Weights of a small mixture-of-experts language model, trained from scratch on English Wikipedia: 263M tokens.
Below are experts of layer 6 (counted from 0) of a mixture-of-experts language model. Rows are named router (the router's row for the expert), up (a neuron's input weights, with its number), down (a neuron's output weights, with its number) and show model dimensions 0-159. Each number is 128 + 32 x the weight over its row's rms, rounded and kept within 0 to 255.
Before each expert's rows: "gets" lists some tokens that make up at least twice as much of what it gets as of all text; "raises" lists some tokens whose logits its average output raises strongly, later layers aside. This comes from a sample of Wikipedia text that the model never trained on. Tokens count by the router's weight.

# expert 127
gets: "-", "\n", ":", "}", " is", "us"
raises: "s", "ership", "er"
router [139 193 152 170 139 118 117 113 156 123 133 109 140 137 118  84 111 105 165 139 177  94 154 110 132 162 154 124  77 104 101  84 113 106 104 123 147 115 158 126 136 148  72 121  98  77  57 125 109  50 140 117 146 128 106 209 191 123 105 129 135 122 111 151 171 138 136 116 141 144  93 175 148 129 133 168 161 194 102 141 171 141 109 157  74 105 108 134  86 129 114 137 152  15 102 125 139 119 155 135 116 139  52 162 162 131  86  46 102 118 125 136 126 106  94 118 157 138 110 180 104 207 106 123 118 112 133 113 162 100 167 102 125  88 140 103 158 106 117  87 132 163 165 132 139 138 156 144  82  39 133 119 118 140 171 130 119 208 173 126]
up0 [135 200 173 176 154 149 130  19 133 102 135 110 166 111 148 110 102 127 169 128 197 136 140 130 130 133  69 121  66 152 102 147  93 131 115 119 154  99  87 137  97 137 143 134 150 100  35 160 145 102 167 135 100 122  97 146 190 137 131 122 121 120 163 168 121 129 138 139 122  81  90 193 160 110 165 232 105 172 101 136 128 106 110 118  98 145 172 161  59 140 137  96  96  97 156 133  90 198 134 127 128 138 101 157 110 145 160  90 146 126 133 100 158 163  82  94 179 130  96 125 107 160  79  88  70 157 155 111 129 137 126 126  87 126 136 166  98 121  97 142  49 110 118 100 106 147 149 116 146 150 139 167 116 108 170 146 172 153 141 138]
down0 [ 67  87  99 127 124 126 118 120  94  92 122 151 130 180 130 174 130 176 126 116  85 110  84 158 141 147 192 113 174  89 110  90 153 112 143 158 132 182 147 154  70  84 146 132  90 156 173 126 153 160  97 152 201 141  98 168  96 155 170 144 160 125 126 111 118 156  80 136 201 116 158  62 124 115 169 101 121 116 108 124 102 160 150 197 126 152 121 143 191  53 159 120 215 171 153 133 145 128 114 138 153 123 108 150 138 100  92 124 136 129 111 174  59 124 115 167 118 164 104  79 124 115 127 177  86 122  93 143 153 146  86 177  75 108 107 121 115 121 107 163 121  81 134 112 101 111 168  68 106 126  98 170 136  56 128 117 125  82 104 142]
up1 [132  46 105 170 118  85  91 120 173  83 169 195 105 112 123 105 107 115 118 191 123  79 116 114 123 131  92 129 127 127 105  98  42 193 156 105 124 148 158 128 150  85 111 105 102 174 122 119 136  91 136 133 219 101 110  82 142 147  76 150  79 107 102 137 127 117 179 180 151 144 139 113 147 127  93 105 170 110 114 148 152  70 127 138 127 119 101 138 139 144 161 128 138 129 147 119 115 153 147 145 109 143  91 227 206 141 108 110 121 137 183  74  97 146  59 159 102 168 187 154 113  75 121  84 187 143 168 137 136 109 164  67 152  95  99 142 111 134 115 118 127 156 134 116 141 115 112 163  96  95 120 120 141 174 157 160  94 130 160 150]
down1 [135 133 206 104 123  69 147 109 135  89 154 167  98 108 133 114 159  76 124  48 180 120 142 161 134 143 164 153 151 139 143 160 149 128  97 172 140 125  67  95 150 146 135 160 134 223 123 114  72 115  86 119  90  89 100 130 106 115 173 133 109 131  86 169 120 119 110 105  64 140 116 170 139 121 175 156 112  86 144 143 138 111 146 137 111 154  80 110 129 127 148 147 109 135 116  77 119  98  85 124 112 197 121 111 162 137 105  98 150  87 120 170 163 143 108 105 115 192 155  96  66  85 115 143 130 154 107  85 213 132 147 119  85 106 146 122 118 155 152  46 201 178 150 108  86 151 125 141 106 103 146 147  64 157 153 137 183 114 148 154]
up2 [121 132 118 135 193  56 108 138 175 111 173 160 206 150 146 104 178 138 130 126  93 132 158 141  71 129 120 140 135 123 140 119 130  93  91 130 128 150  90 150 131 135 112  85  68  76 100 136 125 132 139 105 177 164 183 181 133 156 134 148 147 141  56 107 108 108 128  50 127  76 102 143 118 167  90 105 137 106 131 182 154 141 122 106 108 139 127 172  93 111 119 150 204 123 171 114 145 154 142 135 105 110 116 102  59 102  92 126 115  94 137 147 137 165 122 127 200 117 128 200 102 177 141  58 111 123 142 103 147 122 123 171 130 125 131  65 138  93 117  85  74 182  91 136 172 152 142  74 145 158  86  99 125 207 155  87 139 150 139 150]
down2 [162 168 144  94 136 109  99  82 146 170  62 135 119 103  87 120 153 115 116 171 162 142 142 177 114 169 135  65 131 173 150  69 157 124 123 105 123 188 126 225 101 135 105 193 135 145  94  81 131 179 100 104  61  98 146 118 122 182 126 165 143  98 120 152 141 125  85 141  92 169 144  84 107 135 158 121  73 146  49 127 121 147  91 122 129  95 108 116 133 122 155 142  96 140 175 127  53 108 119 167 141 153  70  91 106 107 102 121 122 155 102  74  85 100 221 130 113 141 139 155 142 127 164 150 123 120 136 134  92  72 142 111 112 136 110 188 167 145 146 174 141 130 155 124 117 113 145 177 190 131 140 121  86 167 130  89 175 139 106 140]
up3 [138 132 104 145 136 143 110 151 201 107 128 125 117 108 120 185 149 109 163 152 149 193 146 138 118 137 132  73 151 150  50 152 156  88 151 157 168 131  81 174 140 156 138 104 117 241 118 106 131  97 111 145 118 113 142 125 117 119  95 160 123 162 123 143 108 166 111 128 132 229  80 180 100 150 112 115 155 181 140 151  98 124 106 106 113 100  97 146 102 124 131 120 179  80 131 105 120 131 141 159  89 115  42  91 138 114 144 120 115  96  94 123 214  96 101 156 162 132 160 164 120 139 177 111 107 171 113 127 148 130  90 121 115  97  93 105  96 116 106  96 120  85 212 139 125 170 133  73 182  96 102 151 156 109 111  70  83 122 143 176]
down3 [126  90 112 150 140 175 142 100 156  63 106  97  77 112 182 109 173 124  65 164  79 122  77 145  99 103 100 190 125 135 143 104 146 138 132 158 161 128 140 147 108 139 182 168 207  65 160 124 135 111 150 159  99 108 113  93 133 159 200 136 119 142 163 172 132 107  88 137  99 109 154 132 165 125  58 120 102 112 159 123  94 173  89  60 120 153 106 155 151 183 118 112 131 157 149 125 159 134 154 122 164 111 200 179 163  96 171 109 134 105 122  74 134 177 122 117  95  97  83  55 141 107 120 179 192  66  81 146  67 160 127 124 150 150 115 133  92 131 115 145 125 133 152  69 124 154 128 132 150  80 122  96 103 132 134 106 145 147 146 102]